From a checkpoint of a small mixture-of-experts model trained on Wikipedia: vocabulary 8192, 31.3M parameters.
Below are experts of layer 7 (counted from 0) of a mixture-of-experts language model. Rows are named router (the router's row for the expert), gate (a neuron's input weights, with its number), up (a neuron's input weights, with its number), down (a neuron's output weights, with its number) and show model dimensions 120-159. Each number is 500 + 50 x the weight over its row's rms, rounded and kept within 0 to 999. Numbers have three digits each.
After each expert's rows: "gets" lists some tokens that make up at least twice as much of what it gets as of all text; "comes before" lists some tokens at least twice as common just after its tokens as in all text. This comes from a sample of Wikipedia text that the model never trained on. Tokens count by the router's weight.

# expert 22
router:450455418456505483464564588504533547444542557471468518461429496434465483537531591412475517451431529451464441508598480533
gate0:463498520448412601495492571508526508511513476467497578525557503439471561530544464505504444398492541440488560545564508466
up0:520434567512594489507409491497586493533448469542393425478444523497525497511457450459552460454460565451521453534459535501
down0:379534464499453405405537487548509526563443490570476496434558487490553521476509567511465551516423478508538440413528455550
gate1:592500545465485459421544570378512544543507453532438461606494479416496448501515488435537598517545554502378419544527499546
up1:452404518404544471540545556533568501531534496552479454415549539507477513535439499417428417580503484517439562517505510509
down1:441549445517468542510416522508444562526476515502423503594510535567400573527517476433442507541484517530579509478464385539
gate2:517451538515466458500529520568552435446505526526573460544449461537501582497429485552447571600483514623512545413490511478
up2:501410510408527553537530516564433473560510450491506474504475507571465535555466473428590521564462474449461504570512575434
down2:524489470413448516525459446562501547510479501496500621495488568444492487546346486453546541573501492506477530443392536515
gate3:601595470501503499517496548479530476513551465538528498540532575521579525563407530535413588402559556503494540346526535506
up3:520547479546554417558532551545462576444472468523554531545478510506577472577581532439436483466479483498475571370538531471
down3:547599422441392508527463506567521452506498469522497544576401584431461543446502404502456542515571505495470526389591510482
gate4:489475466579488456401492512486489497473403512427532467540524463514425543590557451462449473421480585488473544485576593514
up4:525455496437456524546539534576572392536597467525446523472459483454431476430524459494649432572490462544514473551431488524
down4:468503553466425589462548483592519576510455582538450548508481545501468511556488444483426516467455515548551503459531526444
gate5:548612511539544519509520481485529535446584484460423567553511468466492466443424503529498496436528434380586442489566478550
up5:520510515480463452527412500560506487425435464428434578510543538525513527504426560588444446495598594461447484524421488521
down5:493520398537439512431477522477493532524417521548480524426533418486459502483545435585456511504488536493394448447454558487
gate6:581553463499475535470513573519473531548540469545490436513438448574466506525588519462481438533502459445447464448503519438
up6:480494517530545557436408539500553520434504397521551493517507434448495467488496516601447465535396365526458566453432457505
down6:442498451544504547527537439576514470541546429509483538571525558373454504476499401507534505502568406513526486465393527536
gets: " that", " he", " it", " which", " who", " It"
comes before: " of", " was", ",", ".", " is", " in"

# expert 13
router:479488424506610471435500486525526536503537586428447526445469479490541515470518474497526477463516411537510473461572593617
gate0:491544500491536520536533471490425392423496501440446546418516495472528533421531530504456399545616479512451466430538514567
up0:557504483464514492491501505491487495608566433606553379415589570504529460539504515561385551465532506558526526490447483523
down0:502547454546486480449589529518526470492452543481491525526350569504468535530608535465551481460495473495540597473480508506
gate1:521610482663532532550540494466531494541530532487457516481484410354538472544535445539461531541573560522510485535468473527
up1:483504531427531462476458575561424446518535487474565589473417544543431509509514526487564484401479482512567462491460545490
down1:547462558579394506502581596485523485400390525590531483461497438625542484519502497438505560480446511516582422397547527428
gate2:500479521476539499500585521489496388504514508516508488414513443487516490534502531456549535527492436522507405525536501513
up2:509480515429441546465507480415503568413490410503499465490504531543543571525537478504564475559516444439477562525492463499
down2:476481522510508425415584500521399484480436504525529523422587455470518514599526483447426467548503505502544546497508521441
gate3:472562516482558321471452512432484525485487490494491521466510483402437435410522365529547589524518529524548446534475475495
up3:488509577480570381504361517464510574548611482591448460481516475514479451542559443566454470518515502527536503569472421445
down3:536454649519480588427514498545512457443528570451429464532483512418533546502492475576475512486459498440426576458414481502
gate4:491514536372522459452596463455547550463596497544468523481567436546575421552456533562453478444591520519395469518422541582
up4:481533583456515510489586560539516498462660420480454505507555519534503522563457504526416517464541539594428496484426532595
down4:502531499484421541474591609482534546397560463556482463466590527471503393489432439429572506467413509546514519603583550490
gate5:582504473483454459557472512414558487502462562485438416482583543463560434491490408538542525422588537551595499540487532513
up5:488526540569445450452523548464462483513464540497538512489529480483440518409458553505445487540564549431634489427440555480
down5:388517608446437569435550430474479493580473458535473468477486500484485568474460496527531539548495491551529491497480556483
gate6:533459477577563435453549503498559501570445541525458530385474469514523447437477419499498442480434540479458492529619499501
up6:614439574584518461478541459500554616489496487456456558443476502532568499481483483442494375517531486507551440478501492558
down6:535511462426461450454611592443549448477688525561460493463543561482555540507469429488498467517513476496503525578527474382
gets: "\n", "==", "===", " =", " ==", " ==="
comes before: "\n", "|", "-", "==", "The", "==="

# expert 9
router:529381466462478490472527555499508470504500561528490469472551480490472430519526567469557469481410468504548443495582527583
gate0:498536483433503607492486492535464445576513480472531419448494411364501453624482532467482529532464450488396458547503502511
up0:524446525465447533535454481516463519442690463473545530474523444481480453508515539484493466540515489498587471433547451500
down0:519464507470519589492507498494524509458500507474534445567440515448518472532508460539506541526577414483537540564536402539
gate1:557455475495513497486419566467514521390573507508499586492522509532429487618439540466473430497534587421476495575487533426
up1:530486435476461564406480539477511551411543520574510443450497492505514442504452546434505432504513452432451522579500574572
down1:472453497462548527572483527627424624552557594492420399520502504498465405487486532536475516634550509358445549494488498539
gate2:458556512510453556479527407509527494476578555489537550522449463548496449549511451481550442519407479481477532496574491448
up2:490500510461581495512441594551514425516560534561515470498558497552564501455564509563522549524503533484506464374513564460
down2:494494471513571609569485518448442523521613440452567430441470572476531533431487435499585561451521511520559539435504541427
gate3:521497524503518526499485572473577509467517500558505444542474443482471547590311565572387529533480476479429476568499512472
up3:521446495489464560495445533461536548477530525493467506412481499546499567520362564534486493522435532551464467562551503510
down3:470521401546471537426496512512547432497459589575547525522433466471494530477485491561517523435452538520526539480516577439
gate4:431447423497519427468569572533515495461466498507509477519495486466455534524555581509546465503509471459494396493490565532
up4:515489462477563433486559480540555544526532453436555533452544467437562468505418429513465478547364440590549487539469537430
down4:520500439423412485481436549463421498519514554479607427496529528454482488532422484636410545577473498459491505581414446428
gate5:541456544466478488428494450491459412508500544502527533572512414533450496501515527518460520493455433495588518485482484458
up5:458558485521519594562498506480502601374494449435516360503507502530530498518482395532467435444512469470421448526503458546
down5:539512530537544496542456480467487539492447528525476483485405481468481533462434520519552478504562415483535518404551525573
gate6:493578507550514505462603499495554398489519510359476463505503514492455476561539472474567503481511503456461530601528514528
up6:447477511470490563437493427499519541458560464500511549639461439462496584464472536486539409463466451471505535539542471521
down6:511592464436504516490587477422551410520411464531606473483394525452576494572469570458443502483554466470525392555464506465
gets: " ", ")", "–", " –", "),", "-"
comes before: " |", "\n", " ", "1", "0", " -"

# expert 23
router:491404482475580481428524543485569528461514546517475470438454480508480501460598460487519456479465490500479378436506546517
gate0:427525495578439490546446566450496571467386543533458504474416519478481537438496528502445555502455495470479550587618446505
up0:547535419506489487565501549515453562496513425444487499438508473394547549478573457537468435488469446502604534581503474411
down0:553466504381472548412535511487513525433479547551439429478517538444573467549521460520420473601358542509470619458502510481
gate1:535421507497564473525542427415496577455549591427527513457453502558490513429536478481468551495521534443531493441512470490
up1:495515522497522481532568464438468522474490458444495535493448443595491592439605540407488539507473481379544537550501489456
down1:532476477581454520545509571506478539469561522641492561549467493450449502538512466481427461568478496534487511538417524592
gate2:441424517436382380438582496505505520343448498494536545532598458524477476441469543516566506429433507493534548462511555475
up2:493511598547453530457506419571520517410421543520545605402555454534369405406403472462541482562495520564472528516480480495
down2:406499523528520578557549465495526492452471552437457410475367523411543552403445482523491406440577460449450489454543561569
gate3:524522428496508465484454499506397540434584513481578468445538523509480545570533547449426486491394484582416538542422585464
up3:440530510550566460492492556541432527528457496527473477366576497533541501518527469472442537526539551640539499530370474541
down3:454554496453539451524536379523444454467486454455461520505546573528556503390427553492434545448645510424441490577540480422
gate4:477459486521437482463550559531540417530566560539471516524515555463492508542550546478441504479605456431517490480356543504
up4:466556590506480485395584555511484528585490581537562530512471514501449495568496496502561539478544513456565530546418502468
down4:570334440588580486484541487460446485512490435470532414502527568484440519439497470512507557510566502545451441569496552433
gate5:469496511529461570493563544452473592536476458528454441456453501606483500529570494475447521507559515515562535408533581557
up5:464509547563475483532545526608582425422481550444500521499450414491480509434496522547600575473471410439526514504463556459
down5:466410466476419516491448539512500474495487445382446450480556408523421526488491462466482544506525516471483602521557438475
gate6:419487486515479467486506442459464479446533539405469453493484482606454522441535503580567511433414448571510598376546517535
up6:473507442495493461471538483489435447500489534563500434485501562456452595435483577533547515403537441521471451503499410481
down6:449480558469555604503472463544478506495490464523614480579483506575538517546527544482494496415570484445469494549563565443
gets: " the", " in", " to", " on", " at", " from"
comes before: " the", " first", " a", " be", " United", " same"

# expert 15
router:528455472503554464492502557542523527408452575483379425438556444493520528557545495506605558451441494520539430473549514559
gate0:577542544548551532494497494532502529587513516511485475428471507470485524581434499476435498576499520544491493477445432524
up0:422480549451494549564507508528442485380512506498451493544485583535507562502538452528511547515450587491507474511503488509
down0:430584479597472488490435514451547578447350462467446448490436472515538445544494492552470469456432554554444466515493465549
gate1:502480489552500505506461539500544487533470432475494484474417489518512514513560482490541435526473529476402585549452574567
up1:522525550550576451514451554445476472525538469506500459517571474461444576404582534474537491531451454588464597438460449532
down1:463524524462545508500432556546566501488497437448458494541509524474580516375448558479445519539546523534528537541444547486
gate2:478449562487503551504484482510528487415543463534478494444532447456540495435547524484577508555524436496495512521506468567
up2:441561540557567522567497549482537478533541534519507535554504456527440493528549532523515493528429478432406439521563500454
down2:489461498569578485532540519605514532516555425531577439570506554455497630490510448531500486496530458465440506571532545418
gate3:535481529528572425464516505566498515460549362637494461504535443541446523624477449510480464481418472517582582495468420545
up3:559561572592464455523505588436492454497494541624374514466600468465521510492556495491472476472567495472562425450550537542
down3:539485552521572512512538453498476497620513401451549551503555526496419465458522499472418470509457405471525489457583516458
gate4:527524542575486486417506487442491419530626524477465492530558472431532530579487500531443536391535556424536505463516516506
up4:463525511512533505463586468525473441474493470496499508484614480485574526657511467536565530489488501477559419538470530458
down4:508457530410518491559541531541502518412489444467497421489407565539564568446520507505445492508479493456443617428519509453
gate5:534517443505541464473475488477538487558489526670463529419559504467540433507541529534580529440530595440492488526483468575
up5:470476536586524486485554420453466514439594449425473517454600432584443564429456471533489442582522468532671510517486546473
down5:551487529450594555474484605547436529520472512478495452507505492488515586577582534549488426485515577482542497465573473619
gate6:491481517599482542486449472450515485544496481364553547482361589468439506622416532579595477516529560608475490542528420587
up6:527540473578569582457570479579504530571453513587555522570508449484563508518500499528526440512528578463521520465363605502
down6:536485532616516564482459468440521486642446488537567513617506424540616472491510500439526493436571565562498510524488430544
gets: " was", " is", " were", " are", " also", " had"
comes before: " a", " to", " the", " in", " by", " been"

# expert 16
router:487525450490534488470545530513495488516582385435487489471502485428510516469517479533555451431415458452441481445547527632
gate0:480444467526509514474480441506452497520518453480483490509485513457506478465413617499419622540536423451486461480544470548
up0:494526502484521473498501533495616601495436498531478516514514426557575465416530542529544443427517545493495509539511463530
down0:459492498439478572481553474548486533512422512450477456442482503475464485458520589366492566545448616504429381610466584572
gate1:541416495470537487512468430455517483445492467469464487529448437535413605532451463477507430468477477469463439506622547468
up1:470447527525490439500481421476557475522593534479417607506499507477527424464441440546504411564379395538513506543515437472
down1:410481564483525537512431505446531553470456538461548513509486437524581466510563571490529440542611473548540429495423428553
gate2:552547437452461421362574462494586474584534564590543458521515430466526516460531476519458458501508505495499556492437476606
up2:458549512583488466560496569550468475573434469529469437472471576472486484517449492378544520605529446506474502546490485580
down2:496466496457495494447510428399506445608547476543572500514529475607465535529566463460471471476538522486564579493544580332
gate3:508538590555424505490573490583487509484479428483488540487571585387520517462530527507421482473453470566510574467532496546
up3:577479529427519466499435408486548528470487521475468494474398536557521487557518509486541514505477459556504480520539582508
down3:423465535530500464474576499474491468491430452397451417545600539572434505493628435511407459478479578558358540584496521536
gate4:534521579585566415568452487416410539477539530502468504447510505451615530556514397551521560641510568500484494532511467459
up4:501504517403419571484496466437462450419475551556603520458555524511471501440447540495565531454529526478521531477605443549
down4:502495489533537448558533560380489545558549499469517506522436500512570526548432467557448487515500468433472399510408419550
gate5:517485525483552493539564517490424480455465447438495447546487486484559565556577450505409504505450441494516536525530537433
up5:452433479508487494488531401479574491523498566463417573489492455518489456554501494432510496431408494538531533551479519452
down5:473519504494628423551580459466499542521470506545555468528573552464471496493487529506447542490486488576472502507504440522
gate6:514532505503553512413508530518621513554594460437588480540523533477457466404576490476411499450509523457474532478535458456
up6:488467518472576535345445578429577525536510552595605504372501455517483556428483610541419516486456554518482554475460531453
down6:496419478523555454415564508517453526470523502510501570492508474555573456473549499477522511454473533463543643534479386503
gets: ".", " (", "s", "\"", ").", "\"."
comes before: "\n", " The", " He", " In", " It", "1"

# expert 19
router:518424473463477489543590585430527511498460538466399483501560389478445539504492525515574421476457466473496477418502526535
gate0:500508496469448498550630521438476504425479511453483531573446441528457461479450431408580452427413497480538404558535525481
up0:541457489500456548563500467564559533457426455439472501502532467479447513475427541483472525505556492447443435515463484571
down0:447588430569443490542418492533582586520494530482541447460449464488518558594449550511416505531515560494546457473452516482
gate1:519522460417462534488483466564485451477405507483423508490515528589558483501455503531552448554504494558400507424477521526
up1:481451548462548448554446545359567491515549430524536500408489591503443484463605495564565555503491454514546570531542448490
down1:537495418518463511513536465469561474476504549502512423534620450475555501519567551516425478430475526574486447420565490562
gate2:428409450455414494505477594449471392476390569519391423491550502546537504435499524446509464550479486564552385511476440524
up2:506530409504505480449460398462477662448522422442465464456467575510572460546488489542504498424544550458489583513594580474
down2:428537531528546440440406507527527508516482504530522501413576490579440520512433568491476507588595469515451487604477442511
gate3:542489449519520492548578490475435531467487397482444529438506496611493534523576535591526450454456498449521392478414535411
up3:423413486514476512528500616466494443559518559483481518506550556478603423510412475461456494520517584513476508528537446505
down3:503545478488541473561561549457491429534444532528539496529490529575589476578490447568516498529475465587442488517546516467
gate4:495384503442549462458538564509514498495559521487496527542590496572570496479488461552535476437547534508496557505516518573
up4:493489437501458633592490446468490477466441524531496473457477443481526444585544506415474502484515444516429414540509488445
down4:520451555517475463584490492371483416576518540439469434465498508421552505429527594480587531516534484473482411487489429437
gate5:459483449478527524456552580525582547416477455524562443418553469425453461487459449498452483492564530501496575479507497495
up5:473512431539528505345500539521530478462520578433447446534424483589516489479511444483509518583463510435467520375521531457
down5:452547504505473446530551502529511594455462474506507375459450542395533461432436521465546569447520431492551577546488509460
gate6:531522499471493482485484605510439484475519515498507499504482465452420509488474512432495441508513541487467476554387500523
up6:482521400426450529504456500518486514567531472424528587473468553495450479504485511453439508517496473452499478404475581557
down6:468477460568654562573497527448554545547446498446543442545440461527586576449516473451504432489571486494526529423519505489
gets: "ing", "ed", " out", "er", " up", " over"
comes before: "ing", " of", "ed", " to", " in", "s"

# expert 0
router:476480518474491470494526528444557452400413608478530440457480431512529522512536537525516439441464393452498493503518577521
gate0:495486443584503507551459536455481375480479470501529425464531564517573511539574530500568497498450425497564487493548427530
up0:546509412372577506371504473448490462490502561601479530502569496496393464516475428545378390491498473541454440468471581517
down0:547519528569605519467475539513488476469494463511494452411464465537473559498524508473489505548432567448606466538445442594
gate1:536467565575492507560544491491565398528479561493477539524514512495564423548507491543567556393523531524654381468546504588
up1:412398494430472551580585454465479477592466521484503581484568566493545557542493465474584431460507526472522541480448510408
down1:493519518494556577549547523537497487497494483449441417600466441498462359502577516571487512462371459501518505535457600540
gate2:454541569451452553491559505428514517495524494484510509515481544522508475571526538371404499473519379492470546365482414539
up2:538403424542493527526430528492468591412502464512441493511577551472521594362523509532566418494524536527530511555477455542
down2:474441521477475442489523540482509522532513525535404501467497507426457486587571570445460559449498444596504493599453499444
gate3:489536485529526509474603564505481425468461477423554474513435481531532490411506547490523563445599481455591466495491513587
up3:570437532446444552506530458488517536537556553530479582518504525442494537575455524512450520518468488484429485551492610420
down3:471350369571532556568574553466411476358485475534576520507488600499535404461470509438497449532466476412445427422529560511
gate4:545575510510569491536512382423503522560528452520543546522500449494530504414532541598507411529573596458514458429491506351
up4:440498558553559440524500493417513561519504569550510417504458548543443525471527553479549488567454484530486579474510581451
down4:474447484511460496559529468428485403462497585480573517400498521483596518570480554456418486571497448507407445529535524506
gate5:520471554586494491445642538429505441486480470495491511485477462451492506550514640520530432539488470443586572505450441478
up5:539582622484529501484443559486488532596476497430547482535441554500578493437435450524375431384537577514492432476491400468
down5:522548437484462560550504519518581472561487535410474484418439585466550477557498567584495490468511421508558400484541521450
gate6:465419442536381410331504500459582423505456563533461406544506466516446536577570509517528480404544482494567544415395501563
up6:455441432420477507516506518515504547559418459503486538449475413531546479523518467555447487543461473532448490581449535480
down6:511486534527466571479448596507479511517571645504463531447454474524496521559605561497494501534520549536579448495565493514
gets: " |", ";", " –", "\".", " —;", ".\""
comes before: " ", "\n", " 0", " 1", " 2", " 3"

# expert 29
router:464495485526511457494517578479484442456495531487411481408475491436550496529506538465580547440414496500491438492545596628
gate0:487395510527481533519542470562438570465447468459398443561592455531483448627379511578562478455551500520547405477481514508
up0:426558432429434443471570463426528541417576503473512457492514554500521462444547470475492470534533485430593434410516470572
down0:530385462530435622457625402445471450555462520534451521421556468454520575542505557454486481511472519512492490385512492495
gate1:420536510602508521443451541523537482478542581487484542514491455575455500508442507464459598449545507467491511493558550525
up1:468468565516520514513524431369545564551562477481443396409461573628518493464547603488498536517442625512486460474447504469
down1:546509461426474507542400516508564462431534455486540459520560466428416433488467488476417478403534561576522495529551496611
gate2:537505543456554427499430408474473436462520492541550522455481584477523456526441517463501509445516475505526470449537543618
up2:469520486536495381481560416547596468460532463517502429470454565465519474503473457532572522402481482503510484471515542427
down2:607563569489416444405472487560448497494508456553522468421441497412477465507552488494409556615444527498504470460437512523
gate3:511526473448484571576444543410534498430482478480488532615467507536450497479502545520527448445514643440536433511566579516
up3:561446476461531502442517572521508474363446500492504591527496562511476431540565511436615522592429535548511481592533530521
down3:486534552491446474566538560536461490505386431542465501462556516509587488568480513540438543408434498500486475502495537514
gate4:479526508480515555392451504436443439505569495462420514454505444432567493638493534468447507556482558399495408520521548561
up4:465528382538537540418528459504498507512535461459491527519544513514536453614430556519603458491438482496436500499491540445
down4:463508556415552505476407532442456434544386514513545541546367496464531438493565575542553582435504455432516564497592446522
gate5:529516434497526524512452499535471492517421554501403499492543402374572542508426512519568522523585498505493440392468554572
up5:537513497495460454520595542464490496571454479462486479539485511514478426523490532432458492605462458519577488480543477516
down5:556499510506426399540445522477547523497516467493447512443483559503479537487503533467470520580497586453409467583562546451
gate6:575491434450490514508489513495459488468603530461435466466586547504444421485518539511460500543449548494524453514585526600
up6:506574464533529454543553518536470476401601505523350522511514508589493419488572531469459474500450466426528687499455553586
down6:533450473459520595547478476430550559489503517536460465509474587496530450492552447553524488598543532414592504583500581516
gets: ")", "%", "\"", " States", "}", "ers"
comes before: " |", ",", ".", "\n", " (", ")"

# expert 7
router:444467459463558494480561588454544439435465519500436523543511419642536418537522503490520497468478472491491494506454550574
gate0:471558482445452493455533391544491487538450562442499566644555549559526538519506651454503542580450520472532537434514565543
up0:491448541484507498529448499484491578473500451465514481411541393559494442478497447455452503414452524541497353459439496521
down0:551463513448553528503535408442393586501446538492541544511555423417514384494472554515497513393517419522497448506486525525
gate1:505538552513500390493547586565500482542510492510481543539565434478471623451570598530524521530469456489507468534544507555
up1:600443518552499455477445500548564508514599502619527553529524473457406503488449450542511382506505603513535506530473434430
down1:508473568479428463436465468498551450504445479523544448491480540551518475491512573467491382468440483511589450457464575408
gate2:446420475508512564539523475440490529513524481519473369395487464617549498516567582533528470490560428620521407463549460548
up2:520617556469480435501542568487537497499483514539490565619558513382458527485468410424497485480461536424468494417471458585
down2:529537468431471469505501530461511514536489522515542521476548576431522556567452502540461405451487507465504576548662462555
gate3:551547477522593413412466487490396477464428419486511504487445460535518557484444521503599445470531538497536456509520572513
up3:558460551459533533398519527548492533581417499482543572517460508563493494526481504576524432406423604525493520498479407522
down3:477456435447482486503534471516483531567478583497540600451531646543510553516453435540429520527478549553537534524502554511
gate4:513465543543469455503576565390530478436493530519468475516419469451480560452574559577523454427493430569463428446481460581
up4:537390414484501532543575373574496565470407489420543482600586554582479514501479455473442541476392520420535462557477502454
down4:533492542542588489539547583577466574492501518431596489563573520510538476486549578533400480489480479518396554525394549466
gate5:505489577475493527528601503465454489369427569488495464478459524537519521537552484510540489475596577487470446570496466415
up5:488554506484549594547492428494515511465450479384544492528587534455576510431520433447452440495470564541477498511414476439
down5:573426524526480584521502504510462515402458536502577466449619503542438523486456474491498472550532549489489432489445582464
gate6:529525543448502572513457490381482548461462478510435494539504462563427440503512400482513463450508453430478424554474513502
up6:539490519577453521536423510557435468558453478493595535454482499467566500433392528401458435549372530561437582487399605524
down6:466454487467504498395489533426539529502487533500506521622591410487542562499526545631525517538472460532476513495559467508
gets: " 1", " 0", " 2", "1", " 3", "2"
comes before: " |", ".", "–", ",", ")", "%"

# expert 5
router:492458466417535410513480496395545471416501467420453545513432426433506459463540554521487519519444411504501534502496550567
gate0:590478568554523493423459514508446500461430471544533580488547463586394525569542563604468442493481503421508540472493558461
up0:530547532562483553529527417432522508530550500553552497482561394358567541493483445557476471490512449442543504408495471566
down0:493505424613489494451516406479571483500425456506478510376548482455416424448487439540528499424489601582487571553386494546
gate1:508566543449537545542444486495593545458469436488522448495469548523422507638638463510525482526488467484425524500492575457
up1:506485406532498583437438546539494485504493430503538560539504475436509538592565517531525465499485471509460517490464557560
down1:530511469397458427474517511580541525540478465589435459573502545514519625438519548516484626495421556428524548573494463535
gate2:493520540522449449416450510513479449581403541497473437511452438493563478459436596500526532483448505439549562472414469480
up2:495458447528413505569500515452487512515496436608467506560577484508450449536427505498535509541421479546506491529553609499
down2:525540621483573493476416502482443615500468432477495539507545469546506524460517410530509496499565527555528501540398437532
gate3:509445493558549575566375539511458466486496541475519517533446491544430466546431458499454453415468480457411465518475557468
up3:491458556542441546516451566505433558473546533486346511599546489482477484486588498471509524552495536515547461512532420534
down3:509531535502477475546496550494449561501412557469406461475553409460490494393418572479513507492573462475589490533502476535
gate4:467488512428544448582482518519487476400552447424485494521485541513599477498526476498416479532527502500544544506543613468
up4:566459519404487552443565496531594515514493478504466485613510504571454570484469400499494489544516588473506399556462448500
down4:506491429509540470558478479444557544538573571493604564488398533535580477513460497485460492525564548433500468501610539536
gate5:499489504305500498516530515507592491510496539454396517511476399485455417491536574481459442454543511416476580543439518479
up5:485473537498508518494556429570486472537534520455500487444576391518507586591502425560539608521571511605581508481371436485
down5:456537536560559452528495456493547456438565415478498429484519529505535550499508510552493449490555389489440484498573474540
gate6:460526543400546599465578494439512491412487531504481543466480497531561513452553468530438556525533530428600487494495506626
up6:507493536578467443537518586532575514435453609546448481473532461492485480542498465451492503521454369515518535449372578474
down6:586607533487525523501496524523407470496510501522506429558524501453512474500511528418448519579465496562437532453487510484
gets: "es", "ers", "ions", "ation", "ors", "ure"
comes before: " of", ",", ".", " to", " and", " in"

# expert 20
router:426408377489491447461535487485538513378583513517553474495537458519523534522553624469536493449513495533499513412525508571
gate0:528496620404466478540536524460501455476458569517413487527553549431515556498545518432521483424457484421533504560467531393
up0:416482563520502462555449620624542420625538477550544493523513491581474480496535486534504493433520495511487506505525522596
down0:411533481493565537499469511545481414510541523435549526514562446557429549514455482521510462476633604485408519587481473428
gate1:511492495493499470530551465562449536490512534427494477508642483454484470567481527500495466473561503496504421501408517450
up1:480488574477460503457517490434474515594463402570497474538488474486364438488414489497499524456487503495540503471610471458
down1:563597456513464576550501604466464530417454456595559536436528525503503405455429478415467412558483452532525499549438546533
gate2:456499493415515447454436483398486557480487545555474518489519561492492478547479470511573480486432554506571454569463550508
up2:418440569469495552514549533487517469509502504449581470502569541414572440482467489570531481474576464536535434622473428434
down2:408470634466458487432481531423478583370394602425571529561547561498566542478454433498479487472505458537573539501534473441
gate3:517451558405396533506499470541558396486504492538502573485539494542415498482488567484486536445506584470509580460431491545
up3:537496450508455463476446525546576514456577564618518524493550478547382472548447620480465454552431550440462535471594424481
down3:438574433486425504618533470474437454503563515498567508559565510530482538504489468432532536381555559482567449456462439482
gate4:565559458424517502558477494488490463471527601598486490499453497492481544527449521551518508452370504500524514462532506506
up4:571518494572507479401445480493474494513515499419549468532392488435591402605449452513541510538482439616450546497422556519
down4:568538468492457501441565568482547563445451511460491435497410507534558469577522523534592493449623582597493520552474462451
gate5:530446420555456493513426494425444464466578408422554432453481480469472499439531545512433523489471439581517403480504443510
up5:590521528480551451516509543509490454505497615451388527559434534525521374468535573553398414474484577405478498383464521440
down5:466459486399546494510518500401465502479419456459491390512471458647530463485491583451529479484472538537573524461476430387
gate6:509561546457503502442410412431486498544455546446576572478517500502474538493417478414506497533541460480437502494539564522
up6:536526478459432560512529501491502530487489426559529587552421519527506530399449459571490550468476474465457537457478484550
down6:486470587462534443431530560410402370463447489484498508532451426626528502518519465439515468423559448434541524497491473475
gets: " of", " a", " for", " by", " with", " as"
comes before: " the", " a", " his", " an", " well", " its"